Experts of a small language model.
Experts: 128 experts in each of 4 layers, 128 tanh GELU neurons an expert, 8 picks a token, a softmax router.
Training: a variant of Adam for the experts, 979M tokens, 6122 steps.
Below are experts of layer 2 (counted from 0) of a mixture-of-experts language model. Rows are named router (the router's row for the expert), up (a neuron's input weights, with its number), down (a neuron's output weights, with its number) and show model dimensions 0-255. Each number is 128 + 32 x the weight over its row's rms, rounded and kept within 0 to 255. Numbers have three digits each.
After each expert's rows: a language model's description of what the expert responds to. This comes from a sample of Wikipedia text that the model never trained on.

# expert 41
router:146147133181109166085116093182135146171118089108167126052130158096167120110148084145088137159079112148145095072091122137090123134140140144140110139081096062125127159144147101119126177113134150093086198138073166114196120164137130129071110201153077129122126121179115129108102117230153184199126151151146204146114129146116092121130130156087088130109129112119130092130113107083130114073132071133162136139088170155152097103120114115143143158134110186120170140074070089137093150172148100095135128107186108135068122121095071159107152118090150143117099133129177112130116176096091139109087145145199120113137100157116152060167114177170127091143178128114097116176157137117107122141135151178159064052174111134091134139170106119097153113093178148070114097103131172067167079158144119
up3:150108145108093108078135142136136079139143104113145087101081115125133071120142120100117115148142161029103171069125098072122145174085210119098149162159080136096154062144119130108135073047152120169089126127133097160128153172095139124167089102071120155129174176178109134105112177159134079120107112184165131133107119104112159115162130093093107132064181139090204156128114156068191181108122115147141081080129166072147152142153180070147071147142119106086137083136163159118148081115148138052091157078115155077192153128120126132151152135118122093076117128168198139101118126094161136115133103121144126118101165090197167095122123123086115135046124126167143135147147103159147129118153134140158145154127051165161101129096102076114103149149123145141087136166124164138100110122166085
down3:111081076075198103144196107101098206141073122121145148098044108131143111114175082152063103101150175183150133158122126115152101183169131132131162144128115069083113111116204181081126136102141113163170175098129126183152168132134096104135034111156152075126159189138113133098134144132116083138129129142181157154094128146130159120169153116096087111084155101076115162130150117107141085097117135199133086082147122123165159111104098141117143123073039136170139163159116114121142121147133131152073110141119187098112112108140153146076164163162132131175140168102191166147187161115100123175135115192113093212138106111104100131117128133120100132105145147166174146151171097119141130142122076135153121136162144138127088148114123094102157118105090056070128114170129167133133104190122086
up4:200106155154103137073108138051127148105120087152121153109084100096065194200159133165133073090114157125139147118116075138197125120111099152150121052170092108095121142132160148140113112130165153129174080140153068129183120130154121152164129122139144096157132180105080085197112123136107136111155119168172104128101200135105113102144088109117107137172092087062144091128105161095160145169111113140180125115134115163143085120118155121157132139175056147119107138074128116085131115153118120105182124157152115218108122109150102159144124154128132124165188147142175051129069183134129156138129111165178175034146123121109120120165162083124179090054111125092146118141145136115129154140124110111071099144100136162156103112138097126214153133113159208142104134147156115084120153077141112
down4:069051057098168141169192156115108160145180134114147137100139126130150099095127110157168141140128112194127120101197172172133152113146076137073133158100070141127108151126156158100143121174136109195082046091171109188084165130103145100162126087144124130108103100070147081106172147099125213122139160088181122135092141133107095177116107117057224093107161080158152126139137114145090134141171151148098097172088139126063162085139180120142121164126146134144128105172109145140140151136113139093125095124117144085162139158104154130095083134102189137100120124156044097117154205159112123096159095138152114147112178110138109143087163109128102095092128109152093195166126129113148098148151129114136120122185134120177140057121131180146139117132174151148118164123145099163187117191144130
Word starts after brackets. First pieces of words or numbers right after an opening parenthesis, quote, hyphen or pipe, such as (usually, (ego, coeducational, ranking numbers in tables.

# expert 35
router:112136158095129167130090106104186115175132111133170178119129116106166105145128091164111155096165157172139093093126119163154119115166131089132140128107149073151107131150118098107155141108129125114124229098135172114158098129084145181066066213153105148084124093206085080132109158126179124139123126180072171120156095131111122168090129110155134129079172116128077132089163159086127124098128097146162133108104202123111166147087160110137213129134136144145146123146091139126080180161128138122147144130140110105109178073187108157060103133110152165120054170165135118194109118135122168114110157122129072106096064164106140056164109144153085113137126121121094106168151158096177145185156143117113104039195132093119144130155107166077160116094183122115091105108132152111201121136107101
up1:194090143198081159096171094151116102124172143192143161151142138092128118137124170045111142182154149137147126115162134102135153114160137156167130136101138188152119195155102099089144105110134168082132133130158172103128100166087208168144180124124142101126113133093079141193182131129144116127148134128113168086092114180105172154165111158129147154087127117115123139189160135136102133143114126141127163071143121131157152139154126112113125135126094156110132122108172121208141146091127142084146131157095091041124162168155137053097179101148136126107100163187141172193135123145173128080088125141109137086074112136157068122117144130050135164130120160154119154094188089094145148134096154074141092074142111153107112062120084081160112094118142136106087053099138033120117146107182099
down1:123102148145110142146187129148133107121130135074163174119197138123079094151098147095135151146146107193127139114157091146121108135157158094123116156087134200173153133082105103149081045125121142128110168085104143116191131129122122140131171106118126121135063076096149127159127140072071172145117104106123114189111124118125085220121066128135112119149145104119145080142099150107197097174159108093104103171124100138120099103103136087153126096113070082167162098087137141116078097170189148192142066162113111081161206076085115147143083085126183133135114164086101091197166138073095063137116100174132123146142156109129120104136123169103099142164125104150162097167113140115124056106173140160110115112128208155105132059119109146128115150164155137114135044095120178146118100147097129
up2:117119161142126127126162152172114086220130126182119181163177109143100135052113097127138127156089163059180116166112095157068170134182109126205079136128078083123155150115165180147123154174095138118130126161104124127149141190108101132128104158097108096109066135084082166097104135156077129104104120177153132116097121116142107164124163152164151118085084106075165092132120116108144135115148103125083074164146136090056121073153138133136122150146123160101174107156097133148097135160086101146103107122126078142102132101122142133129087124092086113161126154205124186121153135140090147093060176161153149123126115150094149113148132151147084062107055175108090098145079074142134206117141145032116144084126093146138161086147140126135139164124157144094081059084116181168109120158104138
down2:165145110147136196177122099086102127136097144086148169097142137110157107147193107164084131080188096122175116236082099158114093095084208137142143091085106153142054068074124168150129138131101115138139149105114116123059138128155109107126123082193129131089131144086132127114202111114154175160150145080175118109078156144104152137186143121148096146100150108105150180130181136141157146153104148124129090108103188149181173090128087214116119118130092111146180158129153107102104100128126083140085123140146151081170167136106113085124131167189078163161132126123124101124188168126159102166133147131090146130110186093139085163137137105095187109169139134147167130090133099045125138111087113093155141171107093153102092135120083077162151103121151107163150096177164143154153160179138134
Mid-word Latinate fragments. Word-internal pieces after short prefixes or particles like de, al, ad, pre, as in deaf, deemed, adrenergic, cooperation, Virgil.

# expert 61
router:206142138158077185126086160138096170163108063124130142116135187106075176145145168058115165134100113087143076146146156137148152117094153113109144147091131151098134095108169141049150137146076131080110128109141201115106115124110103153119120137110134102170173144139071150156141118092126122088171131103147152135160100143115114142139099109102089112150107086114175085197136152131136080163134164156132165096172141144163142211094096167193128104130208130131061177096156153171095138093040115085120138167139127087106141159144142127108147094141119083081192112117130113132082225098143151129116091146143130152119088077099149174160112150125186169154176146162144096168122104102129108078147102155123117106108124144136120115117104085201157107170138113099089106161103172183070099144164102
up0:123127117156137151114013099131067069122153170072161165132129118144170095057093119084133119144108141090087095089101109151103139137110079056083145107060130150100077118146115145143122079140130129084151088132137103121133146098137176153095081169208071134108065129129127172146127160114186167108130088151087150146174108176213157107113174133062161164105107109160118094074084118081135120144115143086128122131149098125122150160130129182122138128146117170120165098101101139147131137123170097144178162100120123123141134072183075118134171131118139172183146105130201116205128113136171108180107152144157180119147134107180114133113154133111126083166127138112160150161087137137139160162092151142093129108187102120125087063204146198133137168136108151118098125152090086154129171115160131
down0:128026128151179110120195130143136159106142163116145180091135088099121157101136078080084196060092103165123142136164111161087147164131136070116105138110098138185142149039097103133125179164112081091099065104092167196147111151096116082150125102122126117139121109187140186158146150133157131168187128098109083110112113153103145153115187087135140152144121127167128097130129150115155080131106115115185148098082111140137149180101154095176146170178139156157094110090213140102155124082143110129164141126157105131130114091137116088130157162145105155051108163134056132085105080087154158121134135127077120140094162179020165125116109118158124116111156128116076138098100171151116119144131112080140166111138172145153140182124160135127186180134180148129104096145113159187109158144123136
up1:142129152170167119086156135134106130131166127064084096081147137118159155137079155105083096145121123159079135127123054144107114118110110166078053105148116178128124142082154120156148144100209073153160171135178094180136093130080103161146142148128180143159142136150090120127129090193121174111121123128134119075125188089153126183118131124133135072079085166119065144137144084136122131160116096120104091168140117153151166131110084143073149124108129150073128139095175123132151067127153111144134150177089126096186111175143123172090120145079159111152064151149205089106151140136093097130128118106156099133100088112125133102097155125156116120084123132139137076134135145145146135131109091142185054159123186145135015102166054153127144131134117168153118059199175148069148133145059105
down1:113133061152119093153133166140068052135145147114062113117078142160102166138084177067107130073116127122177181166141197141151101148123124165131088128080173205099166098115103117092163075133139077143145079128170103140099101132091113086123145155106119151084100142146136084121105125072093130122120112074085142132138157147094124148137148172134175059205145194119129189086085126130097131177100154112149149145120060169135129110112115150128159085135088075098163150123178159090119116145107067146157124155126131089255119140118107187136123066081128124124147140123114166109126128109166174129131111115116146136112161176100114131118118085179096163096098136151109123137159152132078151084089098172188091170093154189140122138132130123169168089119140116145137118173123108134148152087097082
Word pieces after "A". Second pieces of words and names after a short capital start like A or G, such as A-v-ignon, A-pr-il, G-osp-el, plus lone spaces.

# expert 7
router:110113150192115125174112090154132195131130186096128165134135113098137091144127116131133164141164152187106090159145122195110121127168099151103125175168144112091111164139089148067148110133165106149129147120160151146103103118162146123142069180175112156154097148196171151138129154115149134178106200164183171186122144147162054150078095073114119173145137070119082119095167154086122144090096139107133183142160166165098166118121106058118159114124129179167125115175073072121160130151125138120155099089166105158125154112153088086120101131103181121087093130128188104104188140080134101134047146139178129111132103144100142106133136130147130145165133157072141184127150137105146133152110132118148121060199075111177119092192151196123178103151181079082136099123147148123181133094178150
up3:115152122143130137133124140143160121105162168116079159117124085118092166148037169169176144077082166150146064023101109179171125144096100054085123140104116073128128135160180078161135175144103177164154069095112103171131165118168068114100127104166180086157068134220154137152132166127106161138119105112144116119144125132099144120064113122090147105095103127137156138095108148107109136150180153121144098079110086104154101138132152104057129158162126176137167143099148104150052140110079150084123088079103131098180120104120143135156179139084135138129149181079112101159145106135112117157088143107140110089110056094204080102139120133129078095087157168079131144171166097130174109142129133149118145106104157134092180200164124129133127119131135127128089106094125070077132105136117167
down3:125175101102136069113133155118150145100144149146112073159133193116141057099181108165152140111068081095068166199095122148183126189113126125121167162155119123129137159109079169089128055141117111152074119140130158110151128136126119146164149133171121167133149153130090112118095112144180185129110119123148129158169082218149125174102121111091133162116168084140109181111147185114129132130128145170088131093137124125124122132140091117108135107148140179120099137133086123135206146153192143081154121183185138132117138145143150126158097119117131172086114136141135095063103125121198174089093169161132147115113220136136064088056076133151106122093099134139171192185101097130148101160104083139127117166112103096126179136183121122078137097188117062125113188099106099111115066102095160
up4:135142172118107138120141128088092098150134065147171148112114081169080137160115189127101100122171072127114112090138110130169097127095111166110152127141168119156164130146102120070123088128131207124178169120204191114125160131146161188099119097122145109142148093133116104072140116109119133196094111134159152139082144159121088173087156165147177145131109114084095017096141139091112106139146132135050126132096132226102128108122160119104172080151151110098133147144108115130109167172090155188125150140103149119213077186157124065126081111108148160151090111117124148109103101122081133061132140084156107104110129088114144094104143138198128070091130136134120175130138117140150084148180127174117132094167123174148079158197133153130101161126121196104114165161182181104124158094097119
down4:152119057092113075062175103160134157090155079119140116117088093203115138103106182140152091128118144134117121178127089133129095161155140169132139061122130103122110143088134132118116131140122170140159109149148133126187168133163146127188087128137095082139149106067047141096139197073132158180171089086149136113084117091136139131180137108124100134101114125159169139168158116103127106154133120151145062100107117164133085133085084177065145148195101073110120124113182075097167098173139071171131131117118097162117139129127183086111143154146192133170112093149114070111130122130118106120132115172132088170138137092117109139112087169126222123122150119165125120070079161214108081083138102138168170176103177117107154135150146093084105140095146082082113199164130103146136127129113067
Mid-word verb stems. Middle pieces of words, mostly verb or noun stems before endings like -ed, -ing, -er, such as ac-claim-ed, Rev-iew-ers, int-end-ing.

# expert 1
router:118150115193091156173105175157136139130139149181126154152066072120136144133142156170156119177074138168122116132147142116070129184129136083129149182130105089153146191146170168147136183151180065165119181151120130127131153162140105135067142108124118072151114114089103147109129126130147107131126131163131141111108120105119126154116179117159085193114095175147091099193092070024132108088112083099124140102175121125086055087185162100175061089096153136121161148127173172112088081151150095090126155102079173119149133144171136115074107140143080108101148144124150177133173146135102109054126126116199172103127087179141085101128142138178125136157181118105096157131134217147117100143157095149134115058142162102156087113096106132183183126137137102147150125132170143117091118162107141
up4:165138164099108086068101158103133105066133124149076194176131098121121113124194138107162145123124150101136122128150167096148142108078129146145134160102085135152099105130185112162146140100134144157107094169145145165142098125159138100141124158104120114106117196178084165128118162181117107040125121157160137079170117111134148143125093077086120071146128107168156220136155140095080140117119154173120096125181207174152148115164121102151123138179149187087124167099091109170200154133093145144148105125163130133140146107112111120121149114181105144093170152091105075130150158157112145153133190077187183132084117155156144122185071120115169103105114095158132111125183158193128160098166104105098098105202120145142120162088095204098152151156077143186078161156127136119076180124106178
down4:144118058186118124141166135144123043120156127096138157137165067199125087166140171100154202131103135131130121194090180097115143103104066139141144159106086119117117180173131127107188086182099079149113184149143195130133170112135088105128139138172143159126116093097151142115144129159120165104054127129158123136134135125170156190127134125085163126141131116164112096108127119038130154093137148051170166142139135134136126128094100101150149119121160126125145075146111112141219108106176129082131118142143132105162129179112092141112114150124079114101148129136144179124096151132085164139137113092086179172187161113137154147131110077120091134046138129128112137152150167152166115088079080109173159203163104237129078096104125103117191144108113124129156117152134139131113107208123155
up5:111163124195106128164191032110177138077168111131127146141176125176105136141132158151101108120131197122097147163211094106076140123140149103122148151110080137080176108100087141103125143130108156153085131118079187079146057107133137146105166144201170081149074161121105096095095164147127204094128087125129166150086125205128136112129130157108193118061137141137126096121085135146130122117151162162117086067138102156126146160135138110174108092188108160120164104138141132157150150122120147127130122095100130106201149130134103165122188100128098100141036108152148151180118080122127150131141112100202107128121152111103096135114113075098103171128054107184121109091082092134128121109143124168154123081141105128125095182102074130151115153152123089164118101167131121171122104093072204
down5:142100086161109120171163071138176169108094151137162130121191115157131091117125169130138096106153160181173133086150130144096174102113180075151134124126108133113139148136089123155148191116097178135116200077090110160173128123104125129168146167172112132083123164138131054175125151183183099137148113074170207172114179109179101147102161125119160128120155186178080122133166126153109107118109097155109108133144090127149034150083136129107170110160160164129075073176163110149128152108187098108131140110096100121184145163159093149144108166155113092130124091114167155147124102128114118193129077080179123091085140103058161180123103134099129153146095107140118122136112136169168113174202106153173094122129167157080087162111108137101118137176110106212112130129088171096157097115087163
Word-initial pieces, math text. First pieces of capitalized names and words, often after "the" or "of", common in LaTeX math passages, such as Bh, im, trans.

# expert 22
router:115166107104171152130092165120093093145091110132143170104164129076104110128117117178162098169099090124154124143110130154150092116151122158096096126132103140093145170122088113149143134144112136127132204138090146181157094141146131148082068109138112086153108117152083057136135139124210122187167119103162126044128149192132099108151218136129172118131137059054118149161094104108152063149136116109095129099153109105125148196103073128120140117100074159143076100111126090116141107130180137113068135102132155165116097134112076121142068137099144182120155154101142153069114142117114126165091117107156097188118171090092155135092163169189128130091210146110076126129103116093063171115112173111106126168115154148105077142084152134178205126092110111155143062122185097102123124114097064
up4:144081145112147111153132148155097135160062185086110133223102131158056146167094113202107115117120079146168145137100167093154197127105113145133179118134146110156163121145135164154146142104062169116114118145124145123117139142139120147110100106138097096171139191141102155188088223076115161149061106142109120081105094123100126111128155171136138137123134130102098159139121145205157091130164094178126093180188041141095131167221126134115140153152197075165119126161118143104110114131076194092082100094101169140150130122121139119177082125148134142181062171143095146048118135114144119176118177145126129090171096118130132060120147110101165146103118130122163154097101162178153143145173169160102151116113147137128092114137138179132154109137125087138156113166170152079123100093091122
down4:150128096136107143095133116180127081161111185113206071145110176143162096109104165126147120099072089136118092093143107093127160124101138109105135097149187139135138113149216106130111093120103141118104141069167100097073128105125175179111091137121125115108150170123079124164097124047123074166112138122125110125072079016144124110161173087083064110193143160144121142147161101125115165124133104151107091192117125145121183122123120083134145151064104129098115140157068142143150077139078118158155067140149130139105158124167216102067118140135105146108134149105074151118147144135135149074162142112093151141100156126160162170103074142106143094115139096048096103119126167096103165148160157116188076165133092079106159096126150109163169155139133174135114156121102138107084046161150119
up5:134146139178106147137118145162119144111144108125099148092138143120103182139108154119106111075127124086158142134124122187136162199145134158145091150141052141065119155090080177136151119165135192123060156123144118079142182111131116098155169103115179164178086098106128114131150188141168076144157142143156118130148102142108022130128117208145116119102112112114183088092135096069156153116144109056133176128068158117045112162104101113090106132125152095138134160064138153132144149137184153142135143081114120172102157145145123135155099067091124139121138185128194095100113124119105133114121129139079124090101189161216113045149191140112104139149070102186140133123120171146101147081132098131105186118124105141093197080145143098190115100133139096058112114154098129156142118158116117
down5:122146040088116118092113126092096153174169161144090147156168047114094172167108139114149087128125156134122156197138137095172141120195101120095134164080142123123122143138141135139025126183176094101146167169125144190110145137120132159104059186121095133148089100121146149139117089167072115077144109159143120116101132202143119086129158143180157129113142152079159148140174169121139106115192086106104162159151059114104156109158141163154110128140204092074098084151089110067118164082078083131136063093082120109141102098141141161166167172148171108161127177117134096151124073145105114133099128089153166134119120132069196088095192121103093156149137134141086110145133146157138081109117145116103095142142125104117078176131127161129107152166131127207140093093080119106122116117158150
Table row starts, capitalized openers. Pipe characters opening a new table row after a line break, list dashes, and first pieces of capitalized names such as Gl-, Mad-, Tol-edo.

# expert 0
router:111127126108144141148119136112148101117088145107144121159137054188131108130134125186168155122178127187144115165139134123155185117177094080132105138153175138169132103105117201152085129115152093160202136171192103128141143116100101154116145058129163125085089128173159125130088148092136172067110170166051087131151111097086176175140072093137158135099142191133083136026144149136131087131085123097131080134093099166133097149156125103030148123205128126160141111198148139122110160097147130154137124129152120107181176075179141099086143124076153124123087191175098112179135076177159140156135089150097143095159147071124153120159137114093078148151130168136101156133176122113188118189124116128110176114161132153127141087139157161106119140094139102112095132082077112150097127123127155
up1:140116128136134088088136129035173100135172111102146156113126127157108140143112146159187155137122144127086125098153106146116100147138185107084189101158120200114155185110175150122111115153130104171132130146155191158122135144084122121125159145132135167084102219108083154120146101175146161094152094174206125151123157151094144137078109105125163096177103121138168108078100187086124159164136201080053154063116135161171153084141188154136115170101112104103118144112100161104186109158107094141084120132116139120131115157146123092100161165069147122161154123078147145114105125184194181150076113172123108120126145079134063141144146193122150150160137120158136074111153072150119178134133107143084126072158114110136161202117088174150114114104130111177129152158110169201129094153179115
down1:102131112132120089102121155130069126102085136087147110159108183075066148169092142099178117161150089126188172131148088063109172130146180061172123129103126160097104147107113172130142139195060149105095188118161066124123054131157104109132139124092161143131122087145141192151119145116104103143057106111134108098140186091125098173163109158104084136126118119068128052182161124093165131134158111100084125136153113150055105125106104131147108122126117155144146123216123093171130142182162148092128145112104147135122137162116130172100095064184124118095109127139121108099091137131074075136084102062140162104177132152076139118120174097148125166221173103115125146084135171168144031131094135158123140127123135166122099081136138098132084164143084094144176132174113125120128095108118150
up2:115136110141087145094079156092143109118153163135144116135120148131145125120080133145163160128115141100138158123186121124059124126138123135130131128111137079132061130146119097128139056142154178154127123162235116152135138161133101135154097111146155192152091199160084123138105138141159158084212058097127064181106085126107091138110119156126179096103049155173169151165132117142108133131194153138145120123156135120156134155200174152107095112163140069086161149134178078119099148158148125173076160144135068132130109212071088163127128151097118130148094105149098080120095105139141148061137094167173047128117111088153102129136166163087140163124062130140100074135100139237155099098145147153159129135171130136098122131085105124082123160125100119109091112152098165066153114134110143
down2:139074054128166181191171182038137134197127124162116073111085188130142117137160135118116179125174118151150146174153192135124133105179090057091150131160145093129176115147122173188144120155162133109165119121148166117094109133080126086113177123093121095172154062083126149152112101096077120163106108112087172125132213110161190118141136116069159103093119168097085178116127121069115153188104116096172133159110104132109124175121100061192161154126176152152128128144098133117090180108131155127132118088167137088113122116119166094108160084123128130145132099092155099109111123151133101119166071123122116140119130127094216123153091097156090161066107147093138149119105148087188110140143151136154165105170142116178151097111183179162159151141092202101160139137145113124142133150145152
Latin and foreign name endings. Final word pieces of taxonomic, chemical and foreign proper names, e.g. -ana, -ensis, -atus, -istan in species lists and place names.

# expert 51
router:137157138128162124129122112154127138093132160134029105129137139085100100134113113097131077106172159178141153122157118094164186164130088079151120158127160181136061117073158090144127110197113114119153117111164082087062089131154101105102080094176139110136154114099160160103164171097127106126117086119099095112174167085117162179133125131116124102166108121160150101132158154196141043137169180101102133121151116155155121159163121134063136175105091097156082129126120165093193098083152106113145181091108081082108192147168116109175114144133140103105140178093122123068150108160188151118110109156122112128143129130101155165135114128152089097137144066168085188108148087129187102090107078156137177171135160116132131092056127097145162078083118141214127133164141089183175155093143151
up0:125115126197150121132132161085117123178118102114071125120101089191196134106121116134171146165152167139192132142094107170095156097066147171124137147156109110070134145171088132164073113095166126075137135112105174098131071164096142125193094139111123123103121201123120142166123093142119136117107107113140122111035102136133162162089109126113112101111053134115129178074141171134120151134110130079095143129161071111131111113145113120140130140146119136162112102123108098160190157114102178111136182103178076137094201119168109062136189156143173181123091089109108113076181109115113115160185122146084191135117138136136124140171134096065126175135064114089123159071137113114119121150182171034126161144117165140092067127165118109095092161121055139142138113122170131155153163100184126
down0:127124070143136115169159107146170161122086088106051133092202113076114100203121133118089144158109168152134151060125194104132171155215128123091103191130060116117124123111133058102155088164144149173142077097163084162137161105106141113151151141123146037188125165140185134149103132128168076110107044131110090169078084119146116098124131193102107127157140205160124092096096146154136093085163119109136098161121169097078180132130116141086124099147103120172124169144141150143065085117134115172093114160154103088117144160119131151090153135141085098113116165090087166170132142145087070181099118135146135094112089139127090070119142143153135178175131152099128120104083112126153073139166133124103080121081149117119123085133149112131119167114161137132117160123162079151182182151129118
up1:159118152148117135088122192138127087166166150057127066142138080192153159090093149135138104170175161144130157069132135078139138107013141086158117156143104124140059112116078138120135138131083110114137146144228142110114116116125116130093065148106126133123131139125122140161105127134101109094161128132150147138123107089170151136127090145125135162067133095180113097143154120142100105190100115208119184116133179179015147159155142112132123180140132066137177105120151136085097158070137107081092134118128169174132108162153144151119094170138136172149107112083127125080101074152115117132115174181144184151116099190194151136132124124138100114133141065094106126118184080133194151089132172121129084105116113102085191101115131149133128097137131098134140137111091132140099064073122075
down1:114124085079112101148181134156103150126097095091144086091117160105164110125143123123125155189087067129117112180172167133178119062185120156171088127121088154172130150098138143089189119190146124143063183126128110093159117100050132146153118101116153132192141066158143122123118180158145089165115114103144178176101130147154138151134149120114122133140139165159133185179155189114105113124138106186145170118140079062128112119152135096088086120134137097122134167118116072120108154129131094134096139122132112158136066136106113146148067148129152109160109191161096190104150066106109117176118160176056125138156076122044098136138136116163093144152181130113143105169123114157183143176138148138180137154110117167136103078100133164069183106120111149169098117086092094186152107145210070
Word pieces after initials. Middle pieces of names after an initial letter, e.g. B-ork-um, B-urn-s, plus common nouns like bank, back, head.

# expert 25
router:105126125131165135126090126129126137172119162151123150116178061143187149122130093105111177143096111126150109076143143192189196131161130158185056129136127152169129138126126098101130110125132184081128108174109152119134125135154169124096129083156096108105144104193090137162151129126124152100114168171093210109080137159102115145114184183151131151123109067122135147108149179095154153120134136104106132166114075133121151136072117086053157098128094229122089077170126107157088145153085121173136092152113113148106131079102098107131119155119179196122151113159163113160159127147140115152089123112125078133059203120148142141128142167182131109125165121096133163060131148106158143097077117132144145132167132123111111118175141181094133212124132082075136092202180072105073119076173164
up1:142197161141125105181141110124148141181148161097130117132147125165144186066179122110120162152098151097146152111142136164111110171159206091079125123194104169111149094141083121127169153080130122138133134135092160113125089147139129083107120172078091121105150165171082149184072157136120213118137121136115109116114112124158135132161112125090195115101144095094134110145133181132108109047128130177156204102122162069185146147148101085104113112143106144153129119093119145111075179119132209115162163097109123127093157157160021110168081186135156073091138145125133095115118187116154099138092132171190160136099178113142092156102136113081129116165124148108178177095097072087066115212101149147128120089106126126101108099106144142146143135187085158147149173151118147092116141134126174
down1:135092128137079134166154137144096145127122101059155117111145139110102132166039167105138085204163118185126065150171148089191160165170138095111125170101131173143182110082078153086139105108113066089134178192096123153159188136038149131087112121106143102149105076165157162088141156123126173110072118149083123182212083130108123103092153126093152135178133122116102145111103140165160110105142151155129082109098093118120151122156113101171147090100162115088110134138176119106088123125110095162176114127124151080163139090138188175084134153077169152164169098119119147138136132111106158142161122118137154143164139066118155126109173093072174169138121166159153110184148186086151131128141062131156121179116107147129122085136133106084174095089077117120170127139125111084189098167156094
up2:169153150145112110107128174139130087125112129138126087143118101114144107106161077088137081131151139103138172099136165124074107114094085091166142123185144135090108140130125096106082115095156159139166088147143086170077119190097072135140143081131165181110065196154139097146109104156137148160100114110154117114128113114165112151147094142142178152099141070123105083117155104127151123139127171144101133096174129119073092103126160097116187169193174163087101116135125095150121104073173099097157097115166139142170166134144119101153100074136121098140092142097193100184084053117071095117087126088138171070113101123181137027127121155115105146112166089114127131136161186117185153158150122118156192045126128168180085077142059143120098107172127126128147126103184130121166163053122068
down2:179120224094132083145168099157119121152077121123097077072118156126149119108188106154141187107071118116152118098172194074148063141108162145130123075117151072187139141069161166143101119092114140093120132145139112133138125130118175114143155154174115131065162159110126107102149126058133121178133144138104089146163113134154134153167121152073063167137079082079098166158124141120164105077072112175133118116121141157103101112129154106163118092147141116091124092159147122101118144117162138151166104128108082117113112183155136132135125043167196122160081173121078187117148156076090137061152124091056099130099190098163045135181100128149118067075147132173110159156141119088083174105116097136132135178171151118140131133115109088205112121121104106158117095136137159108136119115127130
Pieces after "As"/"as". Word pieces right after an opening piece like As, as, Dur or Arn, mostly names, such as As-pl-und, As-p-myra, Arn-hem.

# expert 36
router:130135153115086103146146146118105087164169147137166170164138169085138091134113096117159160138102107075102192090127155115158105128084152196163147120132088126086087155115110111102095109118090063130114060092112095165114097170178133146167083153184116186147120115101168102173160117122115117148101101131139117155169119165127092125171092081125164165114130063133127175230133147205110132120217195147131109119193168150155126112188180163111072118143104045082129103177129154145177100109145084117099122142079156097100073160107097150129121128178128129105126170124093150097149082126074126106129127155158149153150167175163121179071088096119155129143077140162093090105091127118088099104185153193108110108101120181138088157084120110156130136120088130111144098092128142103103130129097148
up1:126156154092116129115138056142110190132126157123123117090121104125134117117069113167132175107184152136160126113113162122123151058089138093134095160173089053092106104158067095125093135181133130155127163161102111162174126095148138178115163094120122124155161125061088125163125121130104117077155066152127134072153200144095082077140172172154115097143136092136058147120138111065088114115158063100176135110135125140122155131128121102112087203123159139176151161157072115080081170077103176120116158115134215116153140116157114116176092140133079184093181113182131134144116188183144183105137167089107082120090135171111170109124171104129063118175128134149110147118095188128112148117157133110102128087119159152127089115116142137065131148077109131104081181081095132062104124117134097
down1:147161068074143168185127121174139142129150170124122167122159172094113148165141080124178169085144180116097186169134187127160140103125127083147166120128125127222155170111080102184179118130165123126123152124130085171138108104109122173109163191113110130130204164098159163150152103138155163108121133153118116122179150087180136139153138127128136145127118127173097128130136102075152176155154085140175123097140129121153151120175131159150098173091149094126177128162084110136110175115119116118111159095177125109139136048180144157146129107132156114068136118219093156088074125136118168148126122080099122096154099157063198101174128143111073163103113135141111134058063184112144138127088096142125148166100126099112138178087140103061208104128152153067073198145124106123101109157134127
up2:109165150109144124129150129201168144132062154118134126115129106153126136043144135160076099114108141159103103134116115101145151125109079131168138140163162170120115082162160154145211162049102192111109138134114143119122111105149061189111140130082174109139123106167048154108085204160144185158112132208158121147093139163182092142106128137178116169187070104173136097122112122092102171152143116120135115109115133100105131192168145142142139106069178130134156162150234121164147148075125126177076164134210099110103082135141088180154142131078136130100105099115065087117162137134163090181090111135103129186116111114123117079127081129089074075134120105116139124105115088134155168112137144096149142145124107124197134128078120116114131104157178107146113116105138181173151100129113152
down2:141094120091146142179106140145085142151130159106140152123151155167152099105091155167063082121118109141115124073131115141177150158164087208125153103117157108120156094139132100157175179122086128152178123123074139112103140101196094067140158069109140095131113134096069162129163138166164167174121118139137123102163140144139138129130124156108148145151127147096107090120120178078089109125178148149131137121101079150067150141189118149121135137090105142091122134190101091139182157030107173146142075117091125169055113073105063163131102109114105106122081126127053088103136096112136139172174111100037167116145151133107108210143132120087130120142124136184125109117180131121117158141114108066063121121119078122077120127098102036131103098140145135095155109061127161204143145113078109
Team sports vocabulary. Sports team, coach and match terms, often inside team names, such as coach, Racing, football, Phillies, Bulldogs, traded, pass.